config.toml
n_layer = 13
d_model = 192
n_experts = 48
experts_per_token = 2
d_expert = 96
d_shared_expert = 192
activation = "swiglu"
moe_layers = [1, 2, 3, 4, 5, 6, 7, 8, 9, 10, 11, 12]
router_score = "softmax"
normalize_top_k = false
routed_scale = 11.1
balance_loss = 0.000209
balance_bias = true
shared_expert_gate = true
init_std_router = 0.0101
lr_router = 0.00184
n_head = 2
n_kv_head = 1
head_dim = 96
vocab_size = 10838
norm = "rmsnorm"
norm_place = "pre"
norm_eps = 1e-05
positions = "rope"
rope_base = 10000.0
rope_fraction = 1.0
qk_norm = true
attn_scale = 0.102
tie_embeddings = true
parallel_block = false
init = "normal"
init_std_qkv = 0.0449
init_std_o = 0.00881
init_std_up = 0.0449
init_std_down = 0.0054
init_out_by_depth = true
optimizer = "muon_variant"
lr = 0.0154
lr_mult_o = 3.0
lr_mult_down = 2.0
beta1 = 0.9
lr_head = 0.0114
warmup_steps = 50
schedule = "wsd"
decay_fraction = 1.0
decay_shape = "linear"
final_lr_fraction = 0.0
batch_tokens = 131072
seq_len = 256
doc_mask = true
train_tokens = 666500000
steps = 5085
dataset = "wikipedia_en"
Below are experts of layer 6 (counted from 0) of a mixture-of-experts language model. Rows are named down (a neuron's output weights, with its number) and show model dimensions 96-191. Each number is 128 + 24 x the weight over its row's rms, rounded and kept within 0 to 255. Numbers have three digits each.
Before each expert's rows: "raises" lists some tokens whose logits its average output raises strongly, later layers aside. This comes from a sample of Wikipedia text that the model never trained on.

# expert 43
raises: ",", " and", " in", " at", " on", " ("
down0:120127130117073133115104108110134146125123116169134141168157106117092130164124077105134140131116144148127136127125136081155137086124169134077111109154126158126124137154154187144103187144151167131113140148124153097133088121126095111113154139158145142095175123141098176144122152132133176118
down1:126130150149104110130146140128140106172074146107078106124130136112085115150099097113097135137119119096139126114110105133150139137108146097115094101178114142104112074144122126145125192141152138128108100123126134133090158096084129097114127198093136103131109143167106089125120098096123143103
down2:114111139151118151124134093135123149108153175127114106135130112174098140112124094108139130131124132154135169097115171135156100127139155127113130127073139173089133142107144123144188131077092123096115114152106126135085115120144129107103100117155135111106114145088113180102128083080153077082
down3:113149125153099076119103154107126135108106161135135121145106138176124147101171115131119119116079150100138106148133104093091140137094168143115144160136162157167117129095152154113112117141119147125154199130164171127143137082113168159149150089169127104093115126119080134117134124131134111124
down4:135128143123141124137104131150179164140084091138149104135123137108124104104110117115146139145117093180093108127115101104127126092137095111135124168210157128117110180134117144090152143114121085129154163156122103099156157170152143169114140162174121150142087131130105114142097133165148159159
down5:106145135128123159048174129149111118096122147111178112131143133153102150156120131107155133114170089141091163117164090136115131157115113127091117095151087160108151121119135111119108150087101123143123103120110159156113101145109157117148096082158128130144145131123126174115147120147160114127
down6:126122133164049130109133117131103112138156068117143074138117116150112160121128146111055134113177138132076137085152108156121144145135111198118112155105145111133119127112156129111120149161119159141106151129155135146082141121095126099122127101154134106100127141126130129146145109139137127156
down7:133147090145134103081094158135103145083095123111128085143155162093169110082059124130133102123114115134113158123132149107074153119139092095117136111120158122128154123121110147113141148132160075102129122156132146107145125118158141129161141139143118144101121153136080111146122117135120175116
down8:139134132130113083139126119110143152102117140109124092134112109164056131112113141088107155119114123113136124132095074133147118169159115132161111135137150128108162106102153123151137095158111102160140123143091125109116098146102148150129132147164099155122154079077151114170191116131180127099
down9:126164128144100122183094148171107119138165138144119139121128151109087147129125082104116125072162172111144129166155100105091152146105163104112122140101123131086126073147130103156117130103130125108131104110137114137122114135151165125123135149094146122114137105131102088105109146124128107127

# expert 7
raises: "-", " and", ",", " F", " in", " t"
down0:125110134124156166163093085155145125156145110109121149104145127140112151154131140118117142167102139133131107130116129135145131159114165101140157109100111130112154155161106130135089129085156110135121168101120121132131123135190125094132105174156174140172146147098132060127111150108093093100
down1:135104108116128111099128153111128191128119090127109122156108154152085156074088106131073132171156136153116128099077094126133120111100157114122135124151120166125141161111124093124126085120141168165118113107181128121160125132160053139100126138105130111144112136130134139071139136135086093138
down2:122135146134122135109115108097130131150152114157153168171097143129186127169153127176168185128141114172120140098149146136103089153143122111157121125123123104112169135153119105116086140104162123067137142130177138149119123156163134113160091081143164140057137110112147150139120133099144151144
down3:076117159146143163074132113146148116130151143140119139136120144099137128162133121112102091125125108170107113114088158142104133125113115116131122126141141103101109128138149115130160154136148145142161103110065116151147147175101141115096054144124171055121138150123118161081120113099159123131
down4:149099101144169135139141144127094162135158128135163145141153158115112156114120187185152147128095106109131127138138147103147143152104126102125129135142136107134110150130168122135120113160111112136138117121152131139130103133073155137127075129104168126131119181137159127112112079128151223104
down5:147139112134115144124170140099104153099098139120134119146117130140058090119163133144139135086133100098106156105125130113131128121151139131116134126128140099113107106146174102109096145114107153149132090128136128074096132118160083146098094134148109149144137122104150105135093132109141118088
down6:110145169104152137111111135083141105102154134118124130104109104133133106143128103093087097103112079170126160114167117112142146105181140150153077111109076130167139130140117139131078112104126116149184152123126134099116129132090133089133135163127111124099133105152169115109125095145219119088
down7:125087142141166095176173096139137122083137118119127157144133178155115150112125125116135150136131167142170123129167178139148154132102131116125089161158139100127134103130134126119122127131126145138121127163145157118135127136109097143143158110129116135138113127197150093154060076125117149152
down8:131131148126110134126165128173127117131149122110095111124160110125150101117107089123094152119155124115171186146140077138162130148143085109131095149156124123109089087130158145138122135111114095104187157139129138118133116101083123145093134131103107106111092145169143134159135087112125127166
down9:082119141148139146130132144112179138136120110124082129130137127098161112116100110120074133113088125100131089125090115148132082120131130115114119131093138183122153140138131110151127158142114164156147197184113167104152129112137116109141156104143144119154149112155161089108111205099142132155

# expert 36
raises: "al", "as", "ard", "ar", "it", "in"
down0:085125130156128140119106114142148165093121142123165150120157168152101130120131165104118146128153092156068130119090118083120116108134118124100117107135109127138153154152113138121132171126171125140141107112157124114095164186123113086141125129151145115157156135112104131120138108099083129102
down1:087129158119124089119128096166182138097142094081111132160110153153122177135147122133154147127155111121144120103106172098100122121110139130143116120130118118151120107147098109144181136127152138086091161100160110135096076133129129101055112128085151158085146078136138117121120184085139156101
down2:158113082077137097166112123102110126100139167131104124154137149100133132144116125136079135120119134139136109146152100151154115120122160145139127112071122131170126098152143097145150150158130141132180136116135139094134109150144062124154127139078108154144130144130133153105089143135095137162
down3:119104109139102113168115091134112144139084145117151143148096169177134112149138136096116174126124118136106127108171127111127109132148112139203114112143113135135124131105164103139123178149164149103145122125134154149143122181104116102165129148152126137105113135160138114126144118161112139178
down4:141096155125110120131128102124098135078125152144183132110117136161189086137098118129143110125162101110121122114111108117112162134100098138103164158087149123168127119086108142102126125124153183137118096146149132113136180162144126133121127124134136153098173131170087141122167172120164080137
down5:079114102138122140127126090147160114129152128133109143143116078109100145125162119112123114072138162205130119110114102112113159114104118109119168067171136103148128127135139095172141127113095130145118131137134087103153115128097107152142138133164110118106116129159156100107106136114138166172
down6:148100067106071132123159124104126182131123134123114117116087175152151140133173132139141114119148102129127098120147167111134123164120163120176111081136150113085139105128136117145146172174156132128163168120132132117162120113125122140068129139122151100160102151155099164131132139129110131114
down7:111120142089117087134127144116117136148162142133137105169140138112096118137115142082141133077098101106099155117161112140089123116103111085129086115102142118079142116098144114168097106092118142082132142122128117124156104146133130080126161126103129153125174126135127140128073124139104097132
down8:116124091148143144159157174126088161092145079171097169135143114125161158119123124107117134108142153110130117113109152123113092146096115119125170149178165093107125175133165098117122130109090118131116148109099167090129131119198167136092121142131145124131108136160119131158108165147150135151
down9:081136125076085053122124149160144114143124118161113183167126141098140126181148144108139136084123154106132181141127117121150173111117157127117076089114138132126066102111133143132149133145169136100102119102087144127119132148144133142152121089140134159086113120137139118139142094112127118124

# expert 35
raises: "ol", "ent", "un", "it", "od", "o"
down0:119122120152119173181104112189066121125133087101145144124161144134104107150122113148130099138138140132150140139152124084121140132152146107155172091138115131132098114131153129152123121129166135145135107107118122086126117132137148108131137113112108155095139107144162104107104119131127146142
down1:129119089154100128107157125146125127111151142111128173129145138112142152131142100084114089184131094102086152108124111161121142136110139096095103094115119085127160118142102163090100134105148102129139123130151123134133111123106089179107123150127144100143106125162127128072148116141124132159
down2:135164124132121128137159113100126152119167181128097120167133116125142123159071120119108098156145119131108177120154144122151117138098149127101083141150085119127158123120159110111164147138123096148089120109109102103149064130141146144091145134158104129121154091108086135112119158132121117105
down3:140142147096165109131152111149128101081092129194116084130110146076140143090155111142127122145119135141133103208109137159134105129140127174141161164097151098134130116166079111177108144145128123132116147167083152104124128140115128090143161133102125102111147148093107144127091068110108136105
down4:131101105110061169132148130102128144126144139134115104102103122124167161150131131168150160112131150136131106094107128119114149141136109130136167090133122125146120096085140110135136139122150106137124114165147130085054153130106155149111097125132095130150095129099092141109075090135151107147
down5:113137149100142131119127115154117111128111141166120118150170147095128169129144141196164126127117105159085126148099103106164103109127150147119127129155130148179119110126147132142120099113100108174084112119139118177174127124115140146134124150103110161117132109097124084116164125210090124139
down6:124120128116125164128196145133121161142157134132158194166151126089150102126106122107125081141156105139126134117138116158178091149124151136083166135157153122139155146192143133107148118119102123096086115137149165118121145126142158108103148082172178101133149119132119122088135144155080158113
down7:140145119099098116098122133127130137123119102152139135173105112108102142111163118143138162188134115111111152148172115146176102093152161153134170145159164133143062143140145125152120176125110134111105094109098113134093103128147164094164141110156155141160151106138142180125143132164152121108
down8:110093125130137113133135118150124130150084095142164111114089186139119152169131141145086081174148151128094142130130089103136157143167151161127092104155146158132160163123104129114118127145146123130126125100148108160086092137111084180143167091129136123121151123124152109165141114167153147121
down9:124110154081127096138084124103135127176113097065147113132136123152157123108169111107143152134138102120112068176115153149135156150126149128134131104129150091123133103152145125123111122133081164105137112097095168158117169115134118150100103157165120150123117131174128137184145131135147136174

# expert 41
raises: "ments", "ings", "ri", "ation", "ment", "ted"
down0:157124119118133091125100117165148081142110122066124144141123152134141148126097120144163092129150106093108131121178149132116157121112140141127110125135095139176100144159120105139170143118157123138109137126135134095120122150122110142145125123093122074143115155142066096137119135145141122102
down1:176115143116107140104134115148104135104127144143118171090121122108153080152101095103131122105149109154141099156133151121130107130131099123101116099110152128139135111135102141085135107153175166100117142152115098121117140180089133128113090127167083144120134135128141130175114124116137169085
down2:104096127135115116126178109140130158126140129131132119134105142126144111082143153080145118121124105144137164129137100062160143124125153138099100133090142106168120110118158129122120156092143164116141120122113136129130163126153148121121135118133118123074160092087179148142102135139109131118
down3:145124186134131103088092123113141153116107147133087110187160145106109110107118132134128085085126153105117127077166160127135146140145168136121142183119168129148116141125106106148121133134149120183103136135144131128128124106148126088103135169138085119092133136113144103136101098154144102120
down4:130104115091132174117136109151145125115145144110148123149161156164161132106141112125169121069126119090135159096123074111157111135138117171090115121109129091147136112122125140118155169168108144074130116132129136085120090160121122104115111149093068109103067174132165107115158139092092156133
down5:149125075129180082135118126158128157124163105111124120110168068146125141158115133149145116127105139153106109152134126129143155154121148114110137174146112122141080153120111102111106155115140098148137143118138061150114103142130135137087114077091079110092125132185103124168088104097127152163
down6:128150143146124110150117128131140158124149160121120130162104146100155059143094109118130129149102140148102158101123147148153142119097128150156096122159096123143107087142122107140134173096129103188100133112163129150113147124134123149130136107137173128148125130157095075131143130131170145156
down7:115132142124158130156095110136177112125133123128159165135111110115093115118107141149064170121099105169137143142098139170100126059097151141139133134160105102155164102144123141113106116133127140114117122103134162128131137136152120122158132099137108115098111157075103121119118162105101167142
down8:144122135139141183131143115132076100116141164131162105121095158123135104143115103118096172112140138101149123082218094140156111101127114110116160128164098111142073150103112147124110109052081116088130123156175079130095152105145117115168139089095091125167112111145136144103146166131123115115
down9:154140130144124117151085135161115118120075157108132128085150148145143126107177137119108121124159160060136165142125080129144125122126078149125154119110153134136117085150162119153160145119132132107093134114090150088152110135136090115126114167109148080146136098120112107077122157155164148129

# expert 24
raises: "=", "General", "Scientific", "Member", "Studio", "\n"
down0:134143125091167134114165089135109161112127172135141176104110128115137156081130114136101134077150082108112116152138092092116135141093162093110116124144088113136104137151141152190130150114118110081133120143110145133132105116181150127148122151136147165126180107118128107080090123060145155166
down1:143155080157167160115137150118121110111118114161161179149124153168137180161094152076124150135104118117123145115168129091120124142101127117123105110133189111161122115175096133142131133111156125118157131059100109127109102121124080151103099134100158140131139154126142141103131106094172163127
down2:141147143154092129132094137118129109110071113137128161122112145099141164137118139135122124119119110135161073143099144137103121122119144106147142128158107132164126124137146077141147113111155124178141168113103115134105132098162149150112145166070104096102116102144152148105092136133116104141
down3:113097111100114137082101116158121114111164104130082120135153151159118128146112143147150107174128102107066146120132137145107150142132104183151119096145118143150143107094122157112099144104119173104147182129139123113117159108126126151140144165093100111108174151126135121127165114166126136131
down4:111108092142100103116118117133120133115154145100140104147127157121129118160151145125143111163126150144167064155123158075133126145106096138111103150089156098148142123136097178164070118160101134118112142120139156132192111121126096082157104166146130105138151135126105079136124127135188139111
down5:125158184116122120146146117136124110147147080130091151170124086132134108146144121130108099102083130139127177131125128142156120170116145137105093165158075157100118142155132155133111132136146105132141148114121115103123166140155117078085145092117141079162108158153135118103132111096070092113
down6:137131152085118095089148150092123107113111143124127124129113136079143101092117100164107107128116130180149135147106113135159138103122114112098154142166166145140107155118125139113107105177183120085151134138155142159135140118153120111155112126150143131158116119091087147103115171113139091101
down7:141063147133134135133123120137114129148124131088153154130132106126147171165141108110156150123126111161171140076095087140091072116174128122121115147103098115076094153119115135111148101121131107103179163104107124100112145117126134125116114118160130106133115096097179124114043139117128131095
down8:127119154129126111099127145142121134085116136135097175106124125093181146103169117137152101143137139130171131121144122107175140140114108154128111122137161129130146145100186112151164118113123134117145083141148145093115144096127101133149085143122149130170123112171180128111104144118119164113
down9:149145134147131103149106144144172131148134117145094104105156093146133138143139138120168227158137126120093141104143106154145076135140159110109119138116091117128170152153169150106161122156148083132124106128141144144135103128111140142125119119107136126146122124131141133160149145137105120132

# expert 40
raises: "es", "y", "in", "ent", "ies", "al"
down0:143112187121128142110094087138156140194101139110159142172064148076134140099093083147136118117103130116137124097126124130116108114124125111107085111104137088092111150152129120118095156146126123126086129141132099115101122104081164097112102171115162155156159144064152099113132107161138175107
down1:167087154149109133132094140153109195102130100097111130116111088141137131121156141137167086154158090091108124170154115114143167079147132151138092117121103150156150147103127143142148128130082123142155203097148142135113130135147133137118112177155117128154153111103128085086105115125136139134
down2:115114144132130140125102119097115073122160165122141090141156122131150108144133171069111154151110133114073137134109120121147150132135135126106126152078133133093117128121115076105166105145139093130149141132100139094145102134102145170136141056090184130147128123152106109166132122146148122136
down3:147140154111116132143116114103180146126103113174062167176131131149121123128192118149137125108145129147130143137125151126150095136143140124105145132088102141119144135111141098113157115171146115137131103098193155161109116100127173114149133104111110104141185119139111104134106160109143142122
down4:146142131129114121082157106164089121155136135097154112152113167130135135145118123122143152081117117095119119136122043116139122163134149155160132116125151115159106142147170088117126118161141145144082146136154172110130129159170067145143148096153098161137122139149139148188165119112105150071
down5:121124135113130124090137141129132119154099103142152150149135107075064150141100110132152140143101086100130139109120135125150081096164171160136112098151157136120119123121116123152144111116173142093101140136148134101129163109151124113103117075121125200123156136162139106131144104133176170090
down6:104076131097142097107147144163143162121148096115122108087178123140166082103127128090144095139140140111125114120088120117143087121153173144136172122150108111149103110129100112112166140113083137145110122136153098100121147125110095133132120092163171097166133100139112085163133142087168113105
down7:133131118102140170069133119173136168144152112103127129104162117107117144190133117117116149136136096124124171136071184089112136104121134127114106116117142093097140117106163204115163161132117115134144133096102120118099181159147108110135136109096150141134123102125124075109140129111131098128
down8:100146165172150139094099141163115118126092135140129146136140152118110144137107174102139090142092086142135111107120145152118108186131170125149155171165116146139112141116124123121132119135131116126122134179142178149121148140107159130128170122140114101132121145133146120163090135132129138085
down9:082144113178147087091116123165124125112177130125145152130143125081140128148105113123084121086113100148105073117130123120169103149104116163119083138138113156078153155156127164119132114126139152132111152115119121114115120084150138083121149110136081102146142109133128120120157091117098136125

# expert 14
raises: " and", " of", ",", "ly", "c", " -"
down0:134147133110200145120137117111185137143078143100121113118120128108120175089146136115131115151135098149119145096121140105118166124150131135157102129143110117118106122113128116116130137117123091134126122131127112105164092088134054130107101114126125092137156127101121113045128143131110148113
down1:119158114127088187105163110160123114180144146133147159118120124144153113145155128115157128122142138128161156169163146159144146143131139151134102157123108128132098109119111151099073132100130162105130144127168158141116117147131138168120132078095120110128090116087132126130123115112152141108
down2:093119121120123120133147127125137147128131139120122105151160149106087083186128085149127121052123114130099129151110132147119112123113136152143130139146138082162119106123137113115142153117133120112113117104156123145080153116122158135106153098156088124102103122172138111127173147100123185158
down3:074128102123179133094131167118095098127126137102120132108148104165147153116112111130149135118147125135111089097135130138152105118181126097128092148111134120150131107125132126091126140090123122133148153118111174194154137115143126105137125116115126151140144111138109121121129102109152127122
down4:105156126111107083096134115158159130095133113114173064148136113116159126119121128122186130092158153185122139111140163118101135163136099088153138141133136171162098127105164111098131094095124114120144130082130111111139133130098112189136144112123137123114111118111138127142118143106158118114
down5:084104120146144114147145087152130139151145106115156143116111128101123138142149128155103118122135092137111117130130134162137131094128124133133153147134086137159161121119112110044102129165094121112137109136123123098089131124185116150117131104110075124119159136132162156163172124169138152145
down6:135104110135160108137122130133087107101096174107146163127125153155140133109160114125117054142164138128132137111129123099076151112103128160146161122155101113132171147115155141139138180115146152144096115092154137138100115130114082123101141105141119139089120128110150134135112158145140133121
down7:178098108129144107116138117083146157089162150153111108100135086113190112152134124133144164126149142193145128111109112146065097130101127134130089127132122128141140088148120105144142161144119120117152114140151155117163151136109142135122081088105114105131171113164131131120081187088122153135
down8:173089087113167129135109162109105144133096182145155139113107111185137142142152163119112109151134166123139087094104157111189138140132159149153184116186123129142134141094107109127115139116150116098124151137125123163105117159137122086115123136132137134141143141123132191144116163149142105121
down9:160108101109141144120141121153138118101186121111118092132143065108141127120113122140145169139157117127122083127119132157150103104149118111116145131094111140116101090153142172103134170150127133095170103120163157134164122163114145138141199126106095160095136115172095104123152123116058120150

# expert 19
raises: "\n", " ", " E"
down0:100149130132094107102108136134105089129111123111129064159118113169128129090164101165130166141134156123124136150102145117153127147118114101151122155167127145137135122148132163142116095105139083133126106121109149154102122143156127161130137098150147130169147106108125133107118114167138132152
down1:156119101139108127089130143118138139165117147118131099099185173157154114106111080080142167165123159130139137136123159100128135155118138148105081136112123110140128149119087133149152110140123170155117152075137201121140142125130156108131133147130161138119113151136110161118087145131095103140
down2:130097142103145099127135118115089144087083146108123146073170096123105111154104141149145173092137086114115143138145134134117135093150159146146132093114133145082115117138135123120123130102144164102111097150105113126106132122104150148125140061162132118131084115137102097114126098152131163088
down3:133107134142115154133155086146123205130128113160117162127141120129109132106141093147165141166152127153109112118119138115124112175138135165107160131146138137101134096136118136127137115129117149121111153165119110132113136168114169131114129115096169081134148102157144161118090145152174145101
down4:145144147112142134142110115104148136087160138168103156159161164130121140098177139099169170130110093119137079118157076108175112158146154122117163121105180133117155153161122156150116104131115139169150091147154123112107111113142103098155121148122135133116155159093115103133126132141130208161
down5:108211122133102103155161168137119145125109159141097112122116136094113114121095132129137150150107136108140117126111163112112154117148106087125112148102124130118137119119101094139177127113123147113159099131133124101150128151170161105079133155143085168139163108101137085110104139140190135082
down6:149086195109134161105160119143125114168056138096107147115124088097168169113171097093182106141121145101164136148114118132133142134140129128148161125161125150147136122113124168153121112142110143119110150078151112140121157141147192151162117123123125172143115137121126102143116098109138145109
down7:155115120116130159181131121141169136092078096128109151167127113108115122119134117107110068184103088103130095126113133145129172170160142094117111104138101095144129120110131085155122148115139135079132184158122096155105123101117093093100119101152098150125133113073135142108130140083096137152
down8:132112122132115120116116121128137074091098138102139160134142116119085158095113105165141163116094119066131152104178159142099119124090134137134141086123105149141089145136119138106108172140127135142137101132158153130140126090141158161127148165093126095144123130094107138122147037097153123155
down9:132169142131114126115109129130148115127128141096156064105107163136152105136149160135158131127136084131135134126132166138142138123118097150155154125148148112126105153117110159139103143127142109112162150123145103149142084115144100135099121166150152096118167154103120114120123130137144171127

# expert 9
raises: "ick", "ow", "ack", "ay", "ake", "ig"
down0:152133107111143092117113158134127119101128118183106105125159147139127117123135121132148107136077087182136145142079106157095136116116126155143139151134111121106123052097136096133172150090128140105111164148158154103147126152160164190098141131131108149091114129109115113130119124121085140113
down1:079081176130138137108159152105143111144144129129140056158144176169125140097132135138091106111127099139107108157102140120114120127122107131125114133142140127120139117152163148098135134188139133172116119137156124113119146092109106137133153103104129127093125132116140130147120127154124141120
down2:121088091113137101100182168122144119154138124159160121120128120118130118118159116117108111117114128109132138128147144137143117148142150104200124146113137158174119127110117152128135144162136109088149161115143082157077118155162153127108143177130166113140128166145104165105124090111116105122
down3:158150137098127159117117126105116129134119161118133137149094114153137113108114154141072108100128128089107141115156109121131116124124110126156117129117146156127105147102104094151114154098130116145156145143148132139139107163103115119127139048159151094132153166138108150097158128088113125141
down4:066102168096089087121094116169111108141138122133123144130149093135101084122168093087169141164114127131119144113096136114125140096146141135146118117171107100131133128092108121063137132103079137111151114137111149149158092085135138108144073170124167147103135121137119131109113165119119157159
down5:137124132101063143119160073161123143142097141156160097165103120108139150134119103098102108115106116084128161178155162104155145160127147124154092165127078151135163116124125108132126137111084148105075114102206119113164155132118126123087134114133132139169139138146152124115133196132178134105
down6:182154106098160137095151109120119154156091140110145147144100084137140110166128135078144120147168098129102143125138136114136147117127182119161140102145125136096151116126127095120124100103125138141098084129129145138119147106129125133142150091157087139094087154119139148120131196135116145089
down7:117097152111107185132118117094147178091117132103144135189124095158114121164104123100120104116140148147104148139146148135153134127118169077106128123127171113160141114133092105169120145133162130131125120116148113108150102162113138170111126189130148098125124129139109159117134206063132146145
down8:151098104109158108152151117137108120152102124140156149130109082103135141123114126165156148110129130120120156161110134147116133130124140132130120114108104127145101154153088169099154175089075124129170115103143109098133122090144137138174157134129109108106121141138164105115094125126099146180
down9:114119130135112097098155134078112115139143115162106142154156134131131152154168192163113112154070117148119143132109143102129143129153098151123155135152103135110154168152147118126092126145145070119165162123121091130134135137079127097113127127113158140122084091149107132135158137149130101113

# expert 30
raises: "is", "al", "us", "y", "ia", "yn"
down0:161158119116145113166084129126121088107109146111116168138117121136101113102090118138113140111085098156095140130176112128147098108145139090150138130167141133153131082141118139141115199110130141144122147111123101141129136099139119089104115149106130086142093092122175116102106154148163163130
down1:158138130135159144086171153147116133139104115127116122110131120162150123109098146107168120173135137155108080126118124154102134102086126120136151134127106145147128129184132151144124120093098099108121117105119139160095122125107166158139088104107131108099125136108133146158128171094127118151
down2:154085110153083123158147158148135138103120132156109117076144145157125141102167111130145166118135137124134122156150135172174136102093076141142148075133115118123103089124140155126148187147137160143085130115101117170166086139133104129126122181179109139104148095155132129117140119128079152153
down3:172165129148127158108172137181145160071119108121115144145136155133129135118127130128131106118106131141102122090133130132136059177157094132170173137107151133154163151152114096088126143130128125156137155141127130115103118123107115105134168119082109126132149146133122179126090107151139119067
down4:163176144096108135124104114172133125152154147118112126165101095095133147150154120126092112107121125091125188086159101140127121112151138111134153159114119089109107139136133128142114108093164157131127159145140114140129131134097167162092129152161097103135100139127122089146165148152082173175
down5:128116118177147157117162137077105193130126147116143137138133104136067089131167150127111167116123137173137119124160122127147120089133126118141108106136113102106146131085106114156144152157156127115134103146133156110110130162144133120167128097089113151112138101151152125131115141118111129114
down6:124175152146126064113138123135123107132137110128073099137113137104178163154131156091150194158093099169113157114103174104097121127124131119172130129064194108117097152157103149128136196125133139130130105102153134108133137106120119169142108130109122107091131089150173103135120111100106151129
down7:123147111111144128132144151135141139175118149143154127149155139144137135130122099158121178148138149097119132124156136131149150107138148136120120150125084102132145119089135128157127172120123108137074143126138066129148150112136145097113134138080151095145106141143147129133125110126144098134
down8:132176105133131123138122116165132147101133084129150152126109130172114097080093134131132127148120158122123101174100135138098102142132106136111113142167134170086122088167132121125111124153161175128152167094175161158143171103086158166101095102127142124121094099141113111145147174152128148131
down9:130159135115113115158177128132107149140104133112123176153121095154127127130132131156097123108137135100151134138108140160113086140084143090152163119152102128134104152068192112138132079129184131139121130141132102152123156121134166105098145063142136168126115102133106109191108137111136124127

# expert 45
raises: " The", "\n", " In", " He", " A", " This"
down0:075117126103122101081107108107136106116129127104095092112150115152141205154159127130190119127113132108158128087121117150143094145118107142095129092124093142112135116136165115102099067118162135161137135141165145133099121140125126109151113144130102125126123129116101102151199127123104108125
down1:148103138054146108101144106173081151125161141114155115121134119150130110147148112137111090104145124114130063107128122095128140146183129168143112119173118180106141108082098147143114136153137133120163160124150091168100128135125123108111135112154162135128144135116118142144148094158107122111
down2:115112110154180129140104157129130106117147129132117133141113090173145143115128082069104057174114092137078134151159106128115137136121097171121117134139141143115074128101129090126115118105103094119105176071118082158133126152153146110111086127119107138112116122080130124135132087139108097151
down3:109168140125093116119125134141170104092089128116139087122100087116091135106159137121172102199136118132144134131152106141122142091135135117129113118086150073125107174120086109146130137111135136150107128106148124115143138138100105150153132130127133140171150124159142106122173099114105148140
down4:084110146142143109130132141091093131112086100140136139122111133163106138126120127137112136142103102173097135153125097143097105139131128132110126143094169079096130052117111156155136137135153114128126122182147137149144180097163149115057138158160120078174144123146154125128107137081152117076
down5:139139107111124084178153139113119168139121126133149162180168144098150127100130108119133113122091149124148163147175096136147117140153195166116137152091124132115125174154145139140143132133116095163125165122191125155105133154158165135124128104113132136139150131094096168143174117122132153127
down6:135139125125134143147144107170114149146149110123107119160137152160120102099143148141167133123147057174162173124159145144166115085134115144138119103111171103184112145152119123137083134154113134144152089130112141131147144141114119193122175151121142152128116107109110150105156092114060127125
down7:137131107140149168131131114168103142122132091126131121098132116105074111168172164145118119108165101122127186134125141110141161097126117169117129131101112130125092173174076117149099106147128101116103104135098109115145137162145088123115125089142097117111158102119108134149111125124106121149
down8:095075148162079123127136169114127130111142147124150113125135127113138085137150118102125124115118137111140114180103123132124125180130099205171156143137112136081122101133125173145141160118136122109159145118128160150138141143142150138135141146100110106107130147150128114079131080208101116128
down9:133123139116136145154121149114112120115108098108136107110129162135136085148137140125138080137082149145139116137112071112130133183126120114167132091124154115103123111114132155145145130116093107084174113119112108138144114140152142076117103115119119152142167138148119125112122153176135102102